python train.py --hidden_size=320 --d_shared_expert=0 --normalize_top_k=true
Below are experts of layer 3 (counted from 0) of a mixture-of-experts language model. Rows are named router (the router's row for the expert), gate (a neuron's input weights, with its number), up (a neuron's input weights, with its number) and show model dimensions 0-79. Each number is 128 + 24 x the weight over its row's rms, rounded and kept within 0 to 255. Numbers have three digits each.
After each expert's rows: "comes after" lists some tokens at least twice as common just before its tokens as in all text; "mostly gets" lists some tokens that are sent to it at least half of the time. This comes from a sample of Wikipedia text that the model never trained on. Tokens count by the router's weight.

# expert 2
router:140152115109112126116117081137105154125143150109136175129133162109122149073088164094110085127092151153102169121124129121093128123095132126151127141143100087116153157118148140145104111164157100168054169088137126108105147123147123119102159126
gate11:194096107136130131093124085114116135096145125116149115121187099116149114141131137132148128069189120128098167150100160131181118151107128126188097130089150112204129135102148151169092128149150125116133121112169126165085122172132095114152098147
up11:093088111135111087119131113155116118136141094144163141109100116085144160127123114100189107153132128105131093071161144104082102142115140118149101100137097133145112133132116141082144124151142107092109137129160102102132135079115135121108111148
gate12:127130153133105154132140136079109126137124134153095127121104145112118111107163126114118130141117102069128080145106150122134165114132175134155131135126150141118155148088103158146097126120148070131166153164180155112113166121159095131147093137
up12:126110166148128181118136117132149146092136095168114131124105124156156114125093125119134146164136088142106126118169108145110151152143116156129132116156117112166083145091105167134144110121132128110136104126143124166135157090134120091153118117
gate13:140110128117155121122117100166124105175098132124138109104166134147135117109159141121130138155101147180149156101119155146101090106152092121133106102137127155158135156116128120111150137123158099102099120076141118118047136115125107116155125157
up13:098160104094125140109101143099115146158187135109106142151124129142147125120133116116154116140119169145140114114105134139157065124115127115135110110126106130150155129130108127119133142171122123069139147110134104122063140129098126159143144180
gate14:163141138150142123164110119130109112116112133108180143146141137144117103112093116123172134174119152132102135076107118145115136132087066112130134130120148148142142168121157079100139171105153112128143098139106084148129099124138123121137104163
up14:140158127118164119134171139120111108160130123147070132141138102110178150151147124149067105046156080132088099108199090140140130088149122118107132140132149101129145115086123143096104116109116104135191143126129170118114141150126122162119135126
gate15:125128143167177063138129147111157107121124118137108133129154178094120116134125116181106152118136125117104151218128128167127147154131094109120102135112111149125159092128142136133139078171122118110135121145155112196099128103143103103114107088
up15:124146152163103165167151110150138182130122091162128187159153102109145131165127133137138148143151111129127116113144099101125137147125130137089143114136116179151142135123091118148124143083139160100150165147135119100137106114109123118079138125
gate16:127138104158113156119144084132118119162133121071132135101123086094118109138124118153114128102086124175126113110071156140145115128170132121173162117118130143126172100132134110163103176137127112096150169122171102131134095103084173161156145158
up16:116139140138124136091142163118180119143089124149147107129123099194098091115144139061138133148153120109165148111161143158085149108117107117117124121134128133140151142135133147076135127105153158114174116125112156129151121127116113124134134161
gate17:091119110142124134161121165127140114123119127114117104131120163156149136164080120104121171115130082119099142097117104114135144175053116136148152126142120139160104150145128129116098083173131160145114095151186144160106158116103136140141140118
up17:122123167126120100134128080119153138096165162128095176095147121122149135126109140148135110099118126172140156128089186109121151140111092135146160146156157104145135128112110112073121137148105096145131173128133109105147089077148133121151104140
gate18:135092125128155111143142118152149122128145123151107044122118141155093164125136143100145125095093158096133073165139133112124131148122142099089127127093097099164170118158133113106151127137144154091142148128161127146165173111127158107151114129
up18:126157135131103120170144191139134081112117145154126141087138113145127093122141119149155107141145140130120170178134139140173086165134106152119127143149119136112108141151158127133146144133094108110143131112106172111126097118137096154111115145
gate19:124108106173134117125113176121151156124133094124124096143147185097140101142141141212134141146132164114154145162149101136097159142146188146125129151135122133138151097086132130160118110180101123078143191157117141097123118103160154128086126125
up19:155150123120100124159108141161128144157130108080126088121094120096109112141123187151135117108164134112157091146131100171131107158159144113110148110148106137126078138109132153111153144125142162132168144141137122122120130132137131136142117089
comes after: " the", " of", " in", " The", " L", " for"
mostly gets: " the", " The", "ar", "The", "'s", "ou"

# expert 0
router:127136128138138115138114152107116154095144118145145163130126153164142115117121091116087138132131097100117075134104164073131171136134184109101137121119157133131163111113128137111145081110107125091135116184147120114132160092136125112112119099
gate11:118161140125147124160115131110120162146156100111094127128104128127128131128194122151114149114121130125100117111099167114119137152109178145157148081109094079117157112148119098125111150163136112132075150131126168151110162134109094139123153130
up11:093126132143143097120117128116142129120065143134179108116092146109104180140089121108138155123128120123102153136158132134099114139157079152151143152182145176140084116108095106135148112141137103133114164149103094094131106145142134143146134137
gate12:101125135129140136116165102093114168122107088117144119164141134135140103116129117145082140139145134123157109154118115127138117112145149125067121143111115143137093138136113107128088127180122128111162160133128144122085076139144104104130146107
up12:136142123065115126144130130104155076112103166109199118161124128099101099108146145155106179115122102122140126186129113115121139116173118131100167150139142138109091062156138139111145146116103135170151138154141104150125125118131113095146136117
gate13:103168143140127090100104127156144117106185088116126125131111130119148188090125140136140118115156116107142095099134110119121137150163102119121170117090141106118138124131138128183128134127119080104128116147106139120138138147128082109107101106
up13:120146146123147122114106144136179105130133140144137118128104113150124124093123194152131107129133124080148149080097093089113200122156141169127120109095126130132137086093111120155159191089101085127119103128114092154137141121132075136122125102
gate14:142111133093114142102094143113136123131066097120099136116119114136136068107136181138109161108100118127093153135130133113087071107094156114141146113136139143140120114149123140131103128110152109120134145179164154123173118105108158144128200128
up14:157106118147099128121137104085095141105153116134125082127128157098109160092125087128097087079154120141126146122124139119141139156164136119112151135085139099105121164111131135164156126119146136156149119122139137109088109141153122117117139111
gate15:133094103111139118116131130167139120141147127145134126108078124167124106131148146148159172141115099140125136133097098133107133110145170093147170121110145114084186157136159164101149090102130120110095079114148122081148147059116122091142160163
up15:159128133134179101096120130107121115109148136152091115153082141136158107141096126109109102136129148150122104130120099147131110115147146187135125129084106165137167103114105109159149132101120094185128128124160123157117091141108136127128116157
gate16:135081112138118118123127109130092180055128102122134103123090116102143130148152150113113133137123106123094112137123146142033144117188105132122156162116142140086115115113119136166112135092122145129107060163114096136176120126132156104150124146
up16:129115130153092095137115108126090192074165101114139119105119135122127145103143137079125141112104129109093085146110148157062140130177125118133163208114132125084111138104139139160122152094114104105117096151097105126150100099110144120135113155
gate17:129105113118151126162078123140128122108132130147157136152118132104196117126103149141139093137108092155076118120101160122091133148134146161096141110117155101137115106118132119118122103106133110148126151163082134106143153129121087118152137108
up17:135127111123118137139129140125097094141137085146132160094098188196146108119136075096104106139092102119124109100091154122128101118114120166120117132123152119135128092121178104105117121092215112136178145120133124118164137119161070115189148162
gate18:126130111140144109125121155154078126168121112118127156148100161180088181087152141070089099108103133113122135131112160135095133103145107157151121147175116111101135134147134126100111171106120090141118082157124130151100119156123138123071179116
up18:110131126100133077095133158133108122140140124118136125158133139144138153113113092074085107141102149149154118149117139135128127106130121143121141128128103108131164117124123152131129112109160105119167123133099134172092113117114081122102132126
gate19:148111151162150136140081119104129138112136112108114131121157126140121119160109145103096139090141086126134101144119164149130162124154135163123136114134125116089125084111149101131161186095129166108126123129128155131209136141136123152112157124
up19:153125150144160135140078127119149115107114122135173138093129139156110094138132151116098148114130099127126128136103138118133149152146149138130143096148144158120108128144148121138152168099109123074159134126135121120156131114135146189136166113
comes after: " ", ".", "–", "00", " w", " f"
mostly gets: "1", "0", "2", "3", "4", "6"

# expert 8
router:136095151104157138117109100115083144106134142097127135133085172104155118111133127131118135106084147158106137117078139115149110129157155148179129131105154133112159083155138167143138145102066106102077147101105133128102054140152106150134164132
gate11:092153143176165148137117116138164137128089151129114096147071142154115077158153111103092124130109115134133137150110154092167115117142149135115101162124145075120129132113133108191152134138151111103121126123142110097092164101111113154070132096
up11:151099075074104109092166137119147138140149124110114118115168138104095181138103157140148110115113169108137140068189120134077153131096113148124191139109148146109139145129106130085116126125082174119126132156113182112125132132142190096129130146
gate12:197124107100152139130129140141137130143166121151147127115082133117174106131148151141084136078122095094103162101154128145144155145104103132100094092126098132122121144162113154111175135122130143143067090113136096145128133130110092106129107154
up12:103123140130112127148100122142118156134086142125126135133151121173101155122129110120185134139139134099159110151108165111091144097147179110121181138144158135124152119091125099145123106135124114116168153149067145144135118133140150129097173116
gate13:122141136081118149128131161157162080116096128073157155107187156124141154132133081128126136126184149149111109136099126141136121117109154090133144090123151139144170107110158121135145123132125094111110099131139126138113135098134098121135145101
up13:174143106149159104115151124138106119134143131151099109120093105155111119104115149134134136135057127119115116119111165138128164152124116124091137135158122132078101154134115127102124139122119140131158151140109123140155122144114176104140112166
gate14:117145141162119102147134084125109118150138126075087154154139155072093147123146097149097112142119137074125116117144165128112128139128126143096134122145142120111131144125156183109119102092101108136112088124104154125157113117117143159121133138
up14:124148113163117153109097133174127156152137115132138116116119108149168140138096153101166156117116112144073109125125119129141113130141091123112071078167144087094110139181162148105133119145104106123134117127105139116115094126121108147163150098
gate15:125164147119090155132095134100096078177060179115095134150158149090121129138135120126141183133123133136143094164123145120128127107131103174099111189126114142113181092159147142139105139128108155127156157148154121113089133082147103162169085148
up15:113155136122132166113122144123126117143128123103087123133129095113115113183081192148110118138090129141093090106175116123084090130105126128120122120147116167152155129141111133106162162075115097165109114086102156149103120092184100162138134140
gate16:137199125110139163100115093127144117148143097123156081106126136123076114078096111117141111102130098121115125147122135074152130112153112181135157159139131112143140179163120155131140155129124101118143142104135107133078116100145140132130145106
up16:157117100118123119148121161161123161138120119120125151145163114155162145120143125159087152108097100107087092166132160158135161137097121126158136108148100129145137106098123112167162143126147117133154152082138111120165139134146091136122118130
gate17:151087132159135124107087128157106134135096171107117105115105109099130155149150114088116141138130131160106102149100148140126135144113111184109090123108168132077186160118164105097117112124101118166160103095142174192118127122140138104122136155
up17:096111092167139114152099104130105155146127175149142160144113102072127126147135104095132150114158151124128146148105157156151154145161095118144111159110138145101146100119160135108130108084124076120097135098142170156153096099182156110141099144
gate18:113126088131162105124115110129117132179114123129162153106113106106151133171139164144131115154087149130183140091102055112153111150104107107142115101116115175089126135122155134160139103158126161108099120134097100132143142105125127167107123163
up18:136129139120100152105112102101132118140119114118156112129176135130107091159152204127148102144138137143131098154133192178167162127117144136120110166172131133132177114132117111139115126118126134115097130147135124094143133157142101114150129105
gate19:110145086143113130122096173100120113146149104139186153165153131118114118137121158089139140118134116147088155162116148164135168141086137111107137158090151098157125155148094138131119117136120113099140139113154128107094154123138132171155172096
up19:121099144139129122113104105167123150126136126130104116092074146123147160129166080144105142129126153099165134087090123101120131160142104130132101122134095125096108110093177156147127128134118176129095122144136118151179111091156134131114114142
comes after: " |", " |\n", "|", "\n", "0", "-"
mostly gets: " |", "|", "-", " in", "In", " In"

# expert 12
router:113149117149111168132132178115151126137130118103099138071123094111131136145136100145144119148156167161128158098139083103107096130114128119079116139132102158145106131121083128110163155188125112103100110100132162096124137165091101155100089156
gate11:118116153126111146164145141118144091096135113087154174133134142117108143123141121150119106136155115155125167104077098087120114119088131128127128145134138095098067124137077117120127148152104171116125133141184100122147105142110100134119164146
up11:165103163155165102134131138132123168173115144143091142111109092144113083136074117117103146127094094087133098167154163125140121171187123138093137097165098115132175102091135095109166096118127104110151115131091080125148122138151113147124076098
gate12:117110126127090150135158100144146148079143139179126139125099133161123128118139150142151106151123116163144125108117096131132177121106112107148132105116123095154119089109151137124112166160132147085133126110142144149112123146086104138131140163
up12:109093121122143108143144174133135116092090147100167148135077114158122138115159132103112116156136172123139107097161091127119125129150144147143101097131158148165107115121113124128134121112152129127128095150112116116143145118123140095115129118
gate13:121105148094130128133156156137129148117119114124108125121139147154134141129117135165148128120173117108134132157110107155104094068118182168118113173120116144108168144108122139104151137162138133121136121158159128158156151101131120118187162101
up13:157177101130138081095116090117157112158140139142150111112102144116102122094113140108131088176118134109163121145156125095134160162137134111102158138139135088101093102100168180103129128160136122139159091141103131144102126103138115129110128117
gate14:128135138152106157153147085110113175128120126150097128125088133119115168107101188104109089123146099137100155092071141128146122134094131149147133168150145111148131137144100145124157130088062174159086190133098101119130114102113127108117141137
up14:146170133128118145155146112157099161133129138093150093120112157091112142121121130115140126160125102157116146142080097129169117136104181116069139147119179109140131134112110104138133160118091102148101168089085128115133095159129144124104140107
gate15:114098088138166121177115135144141166128130133132102142094139100090110109116158111107090103133160100099167130099145115184140107142153134100100136125130112150119126165115152116140143116072096141103146121145158125135129131138133132126071134192
up15:161169169098093118122167155107109118154119095071147091146152100129088089146099157162112129129158119107165121101189152118128107145113146125118115117122165163173140079118109130160153161167151125142116105141093104134164105116087114090135111100
gate16:110109114131139166126111110108084133142130163134134144109132173167132187141116102170112092163161119077127131092135139159122123147122134118135129129138156145137137140087116118133105131153148139124163119123117092097141162119125170138120152134
up16:136172118093087100107118135137160112093136091130134133146117115094135120112102184077163130153115158123083166140141157119140168110128121111143114131098134128104097155154110125104122126112116129105101161112125150136146112131113094139118145115
gate17:159137108126098165100119148128140122091105143125059090142102099079108145126141100160122139140138114093100159110127125162078138091140109158147115182139162123176143125111126139081132132169130184101104092086109158124169087139116107147132131139
up17:135118153122158081112113113120152142133147127131156143158152144119144111099141121127131160091120084104111109069134139184129110107095083119123113059144156164101122112156123144088138124072129101130124100133128140104141137109143138093107112123
gate18:125131140122168118141132141134084135145135139086150136131116183118113094144142109132143113149168129165093148130148133076131131101123149151107142112135098114059121122144129126146162124108073123162122123137096154132084077132111112118168122122
up18:151133131086146106125120116147161138116106107102129139095126106115120127152123117132155120115175149126145129128145155101153127148175093123119124128136118177127176075091120121117163146132135167120135120160120120095151148101150128117124142112
gate19:109113115154105163178166145121099141148122136166107166137140125153127104153109111121097142129131121150092065129127111121107121109114145110134107112167132094111111097111112108100107141119137138123116152132115176162141090105132119090102110122
up19:165142105101155075118081143107161108098135133126144167145134108131158091107160154151142092128137124153163178160102149128155117150159119166122191126101133197148116146121120116127119134124134110156146111111123092090117121097123115153123162130
comes after: ",", " was", " to", " and", " is", " a"
mostly gets: " and", " was", " is", " he", " a", " were"

# expert 14
router:156086126148167159144148143151124144107133140107140115150112114114136131132124110133154164143167121149174117125156113131163126165119102151052149128087151145128134164182115131134089155116094162150155122124151107143102063107119173170154094111
gate11:139067149140126152105127120144115146152088176114137122144167135120146124141123118119138149113144134151163129136172109145158156125151091164137137120127120135130089173167132158144115120155116151139110133219151070129118127178131120129148165159
up11:134145140173160151105108127114138145134169132126138129119167100110106096084110142191082120122148126165106125141141110150148130103142084127132148157138156132107139153167130127104123138113082121130160134128118119140133125172153127128222119096
gate12:126141110113138166140137152150153131144101074129113085106034124065131105107127165167161119135144097136147096063119136135125162120181116133134148125140129123159116104157116137113154093121084106104153104135138143126106105134129104106123107095
up12:122120149122123116162138144118095121133164191104135148167195119148081093105093111121121098090143149115088123142105150098173128142082188110134129131115109132117109148114145078111125136094134142146098093112119147141150151110141165143105094136
gate13:125187127106129112160069138121126161140098124155130135122122173124176144136105111118118097155191100106110128171152132117099134138133132166122127099132155106118160180113088132114174139152120136121091141120149147089131104145089139154150150113
up13:148164116146123134152101181099174164108099159093186097125135178105170140118085152112103134152139118155104129187181121141114121135146131132140128111131166102143166131135114121082157086132135116114136118135136139093116116176111141151125149124
gate14:101127100136127141125165110151124124140163157154116123127103163166121143076187133128109108130144161120151117122102119108127141078156137112098135135136134112125125107134144132109124163147113127112140101108096169098078104135129113140175152136
up14:087131116142137108192133096167148067114107139115142154159138151120094094160127144159090157156108168125165137117107144122140098094118121139120099130101120148122101173118106135150143163138090107141151163132123138132132147126111154168110149145
gate15:109140122117147160122152156121126146138128145101141183094144121127166105136151124127124115117125154136124174133105163118152125108173078102124124112122154103146127134169122084155144116121149149175136138112114114116121140129110137146154112123
up15:128110113127155138150158154099136110117131144154114119142108131129126144117104157158148108137155108110072124121124118143131103091137172146146149138163111102116142104126166155110107121090119132117123086186113117102146093120132139131131155171
gate16:126152159108135144142119167125121116146119153096110140133156154127118098147122128136132123103123146118123130108142132122150122159118115130167106169139161123106141159178134109127144115145074142158143145161133098124099177147120167094111137107
up16:118175101115129128143134190154148143114120151168106119126086143113126125102101120072093130129132148144070138155117162134121122123146134083119134118133137140143083126176162135116085149128111153108086132094117077132106164108125156133108133132
gate17:129087123139128162133133148111123126101129144128145116112124126105134114145169164159151121112141145116156140116138163146145121115185107185119162129107107127127140094114112108138159141176155172145120123185149143130089090154090123112145117146
up17:138144102110138127129155095110147151201118090101155139143126169117120165127096105113114107122130105139119077123134106129094134170141138114153130089135130110137123140131124129138121128083114100096126124108103084142144141106141080128124150094
gate18:108123123130119113115100110103128148137143122143143102084145121131149137139136144105075146170205150139162119093131134118111140158113136112110129157149101133079137101121139130101106111120133149154129117132170148148130118085142131097162122115
up18:104148131130147144082174126156108157101103122103168107083160170137121139157133076111140093133121132148138099154108139087141129096130116120171125157105123134097135094123109141144121165123196152119118115186146126135148135109149136085110105105
gate19:145103123115141133149132105145169099089150089140122124067107107153118077117123154076092149112164127116117126163131122114159101166133133182097122145146166142138155152138120126125113125117161134151149127090104116157119107115139104180125101114
up19:154150153086102133117137088107133137153131100123141183103149132129133144157101074123121094147147122144140136155150111091133117095146114157111128111155143110069151138132110171153103164132131110114128144108109148108177112114139135133128144135
comes after: " P", ",", "-", " p", ":", " of"
mostly gets: " B", " b", " P", " V", "b", " p"

# expert 10
router:109142136127138100129126168082130051146129115125136151105134180158130101099141116158150109111101107141132097146135169147106151106179142104149126088152096185119128135157130147130160073162109177119113148126102135154153181132089155131150132124
gate0:115106160117118119152169150117141091094176091137131108124155118170164118124158152162122144097144112136137155140084132115114106075159133150120121128175119157138120077123144160127105114149121127124166140175152103146165125124082145144110104152
up0:127103153135144112153139134114125142122164103127115095121180117150143110114175133141126130097111090123140158109100143125107135120144141150135139147126092106144130066126181148145124133150107076159130099152153121170150125116144132144109127101
gate1:105163091100173144119114122136134116083151114164096165094120128143074145141109159127140139115108153076120129153174124070136133127136122152125123164143158142124136177112134153109089155132102177117133111112130070159106143122146086088132138131
up1:155148150189078124118116163127114130163097119129140133121131110137136094088128136156146110137150073103094102147072132160121108149086150124107196159118153142142134095135129116140135080166122085132120109153145140126119146157160111158070158110
gate2:100155088196170151146160148065100125114143112131110129115160153134142116089121112140108166131144120096140089141179155159131137127114148153085114142118136082166133115152122112117114140125132139157129149125111144157151122137180179127127119098
up2:141106139121134141138125138161150167147092147143128110125124111118128169125127112142150152139156145142154149139164132131151134165112139091118153124109154176103105122059144104076154147114137141156152134169116069119143152117132117130112101150
gate3:177108096197110164128152123137123152107096125156126097127101151128083151175129166116138117106074187123115116147140122137116098117118085128122131144134155111174154151124187093083102144133142083077139145091141115117121121129137125126105107126
up3:116161120154130122122111162111047126107132115087154100134142134148119165153182138126136154134143146099142180147154147140140157103129159096185114124121101175085148123125132104123148150153146130152132091138151109176168139123137142124170110093
gate4:096098162177097120111115145110151154151125093098089122154102148105102115105120103079135073128129121082123102085108148124156121185141097181121101142123137181111109131154128126124182187110146137123116119103130119097183130124143155154111122122
up4:079114158158122083131107102135139163138169167147131135143143126115124095153105123085153124114120127134110101134140089077146136095113116158135161151134111202112089159162113137132144182086156129108115121137128119097170143138108132113095136138
gate5:137127130110152121116111118123175120123134123140125113108150112127147158121116179113106120102141121171153152127091080131165153162130111146116116090112106144138118134110116060139131102087116099128123140097165145070132146155108088147144159076
up5:118138113160150151155143109100121142106125104133160121147117132133076110133098131145118109120135140109088117129128163116127132111152141172108095164100083128074100141139134159128147125144165150110143094137100131164121095123122149112147112134
gate6:132113111162140128108143184155146118120095128136111151127079110173110103078124131134168167159166142126119080107124116110072101119131121153150118125113124109158106113128115111108148159145140148113149171090155102076144175125126081128147127120
up6:135107123122084127144094132124127083118148116125115162144157097159120116133118145183164124121107140183147127110104110104133106099129168135100181141096199141150105115116155139104157152123099082125069094116121092115118111106112127166150158143
gate7:119135133138144113108134107139114164149127152102080093138132108135106142168105134148104143128051133143113154112140116128127148113119124122121139151124121077170114098148102112101149107146109135135145115106121182099152078150134126126127140110
up7:140112118126108106107132170130122120158084143122117100149138147142121102127118131101121125136126125131102150142136112080149138145144095155080093086153132126172101097180131136143160125162144098116107128184107166165143126130094116134138095163
gate8:094145145129144132138145145123150112107074143143135123120171094134129098144120146135132126102101115144108123166128106135142093129152126119134119119124105145125119124158119105144098111171129096121125111102167081111093123118118115155132116160
up8:117149156118142184101133133069127145102134105111090121093148116141109093154147099128114167093126113155113177164120138145135122127091139099135152137105095159137151145146162148139117138141084148123109142103129117092121101139121127143145146147
comes after: " ", "20", "19", "18", "–", "°"
mostly gets: "25", "10", "24", "11", "23", "21"

# expert 9
router:121124136162100116107135150155121135100130116125140133114093100070152137112125114138134144163133126143131081182119099098112136119144139143137111138127143084125108057084127091131121131148145116116137088098139101123148151134108172159130079132
gate11:141128166132098120167133168156126085122084159125086089155151148113134164097177141147137116155144122125093108109138086095089107137129122151125145107152154098099156132125092141148134157135145150136158121163123123124148134152115167140132103132
up11:119141113089094136117166171141155126107134126111122121149111110142142153102105094144121116095117110113157144155149118092145126098138169133132104110125134084115150144151160166130119132110115143099103108111135128174153099085142126112155146081
gate12:124099150111121096120127106125131139125139065125134108122145144100142121144121088115118135121152129109159116121139121121118153119106136128131135134107119101173079103137152106165137130184097140149116138140126141104159108136159140114143133123
up12:125149132129153139139118110175180091116143131146143111164116109131164142140151097144096093117125137173133132101131104130149141080105103147146149132104113126133166161095104137172182135118073130132146155126137103125088125090095088184150113124
gate13:135137084108165087153096130113139159139099139127169113111109128132092149164167155159152139119102102130107134135136145164102136110141155110127104142152101112135166124127114161113101077112129168136145154104142122080150162120100158125088149114
up13:164141143100124160090115095140149132101167134189110135108152112159097146123118139109116128108138114088142134085120109143149144119130158121115155092170117138072140115158149134130160153141170118123088128129158102157100127134127167162176140127
gate14:099132135123140113105138124132166195140152136115129127110108121133135098158095116134145157187121100125123114103136112143129162155149111123133133136140092130118103120116084135137072141149143150142141112148097103147148093122156135153148174137
up14:154089125130118116133112122120114141162106145172133112138133093143175153120129131130119132147130110112106158128132122117098121166170105109082112149141084160080132122140103102130092123144129116152112129141128103142160112101139121121110138141
gate15:083151112116136122112141140149112120116130143125097089152145105131106154126133110116133121110165093150148088134136171146111125144108135151080159136111083133098157157102085112120134099187083131123109115150089119147150128139099154150084121145
up15:152152108152185105155097102129103132121109137110136172106120120115122107141118137108102105120107102130141111157137137135139146122128120155115103135135132149144103130158110157131116115126130143143108146144187163099116121128122116090123095134
gate16:129151116098116093126140096150138098133102140107102083138093136160090085129136132154104134153133166123172120128148062100161139166119143147095100133128087096125108102125154110091168114129132133138140110094157130124129154168102101156145106120
up16:105107147120094148117159109104109144133108142138164099116118130109170147128139142147102103126160162117125129147121126116166135097159103083158160128108112152092102121139101137131133136120110142140146146137117152136140099148127115096076152129
gate17:151096124142150126140135115180104089131131139166094163080158150107115117126169120135097147108162108115088135161123065132115116129169143153107137150108160148158123126111154158132099166163106120110114129114119115111116116151164118174141144139
up17:133103141140136111122120134153118113109156124133132144095158142123123095118176078109143121129115123117114131111177085163085139144139143134149162143113137156174130133123118140134103179147132115158120123127141122128116157125194137190122103136
gate18:148148111131122127087114168155104125119104109128108097147116127161153075150158140128124142179109138126112101117124121120123121128117148113113113124083096097150116132172127137084154100147157119092133145131148127123104088123102150130165150129
up18:147125135133095121116125156181148123136124116148146137144114157107075111173097124128142136143110132113151092145140137110143159126133111130107140136124123100097108084122147092074166145150155081141142139126119103126103186146151140120086126151
gate19:095159111119150147122165156141161162137139114122120111116144166104081155126131089108136117151135134114169142127126158127154144117118148123116156049129162093159155160152099117106079108148100120114128084129112117134162119152123111112133135147
up19:119120131134114103149140133120187141109115166171167124136134137183123138107092116147143121071161145132117098146115133090093117142150123152152071121134111146148138086198114106102137157123173124120136114120112134091106155092124127109150111148
comes after: " C", " c", " the", "C", " S", "S"
mostly gets: " C", " c", "th", "as", "S", "C"

# expert 5
router:107127122131159134135098138132107123102135119097127093154152109143144171142163163116126188114108151160114132079077152119132177137119075102118123105136146168149134121114088106109119147088164137152139145140179141145166130089132112119130119084
gate11:108096130131086094062161124192125134122138077163142125104165145115124121107155131139156108146111138117132152135127148123123111114108146117117095117189160150074139111118139105125112103116161115165060121161146150158168137144112100137146138144
up11:134108101092125118074168118171169157106169151153102138112121090113109119121090124155139127130095074132147141164181113127121113103079092116113115116123089156124070117117108136165103100138139155117159123142117130131115140093102115152157124127
gate12:124145110140102145136149148144114116130095135155135113171158145148109182133135148113129134097117144094152158118131115174139154114158158123149150158115110122160089118129097141076126133138152145188141130142142130151127123141102063147135133113
up12:085130094155175179101114145132123118136157132134150137150168116150152128138104140097139115133166094134096153116105158160145130062138098141154165146159122107147143166148129151130126179105151112164096181140138128130113131153126145112103102135
gate13:164106133147114101078158107146112121146135124128165096102101124155114073090117113146099134104133118115151138155133134136122111128157132149135107117173106141116116140097125144106113105132162111179161150106116088123152120116132141168108149140
up13:149135107159117156097126146140157151125131104150133137156168134116142153125150126150134118110124113130159135142158133139132116115090111159115127115138185082163116105137146134122139116095121054131148129133161108118145142150184096114118078130
gate14:125124121077107190114154155073111099133102090127093115139143097131139170108154089128140153111108069140122152080115183125133166130120147157107123121106158125128147131130161112119125148148116107131144126111104135167092122133105123138126141106
up14:139161133143151098100139137157143175108156153157175141126108116112106078127121130151094092120141162165164102157166122099096091137115119093144146163125118129126141122121089129144151123097138152117115125103136109119145133132121126127127094129
gate15:140160080105107091086102142186123101123118114111103129101114122162086136119091187147088105136116100146108197087119154122079166096141153125118117150118107162145133116120102102148145117098185111093175114169137101111120089126151137114163123144
up15:088112115084084120090111160145165087066109122100115129107124126139147117105101141131122094100141139156128172106135098146090132091150140051106155126124179177151122119099122104174140156123166121129170131177122086115174095138128111126146158110
gate16:136150148138149162106096138130090145129122110102139107157096145144129097171130071116126150107121112093103138102125144125095173147134144134095127138134170144146121128092089107116123123101112110094136143082172124143115116117128108110129122137
up16:132144117126152078111125108117150116075149161111147134106176098158117191115134173113091114128092166152132128143117107123171092108127087134133125123108102125130143133171145150111121126132120133153151129164087133124113142112159153129122142126
gate17:090142114152146103067107123154132118121172149146157121124107136117148149061168136133122104169111140172126164145131141120125119103118109129100112112098090160138141156124147117114173146148112143102147140106075139110135143123134161102124130133
up17:117124124124132121114120133158131089101185147153145118133099119114139137055149117095161109164128120115101146153118104111127112095120119139103133132082142141147152148096135154139159137141131139120131160119101153120149143104118155110107148093
gate18:135071150136128171153135117148138098138153082079161162121114157115113126127100109132129116115137135150121129090108148163145120165085100119112111110150078155109113116091155143175145121118162127145088084094107076136107135091136140147153129113
up18:129124117146145187141134103164122091161091103069121114123160136126134090136117131081097139112118164126138110109145153150148131155129143139144129141122104099112120130098137099139091130169101158193105107120130121092119116128106124104160125113
gate19:093101121141128110170125094111140126115128112229090139151118114154132161134147143087099104124145137103112089125156121082186144155127122096102113135175159110099140139181131126146147135148134153141144124128181143108135160105121142126081102140
up19:139163109155117123102131139124117106143085130112092113167128116083141150140119149115124129060134118103146149157154108144130105162149130134164157136108125156141118136118074168139162118126131107109136113111143128095143177141134174125158141108
comes after: " ", " |", "–", ";", "1", "0"
mostly gets: ".", " ", ".\n\n", "–", ".\n", " |\n\n"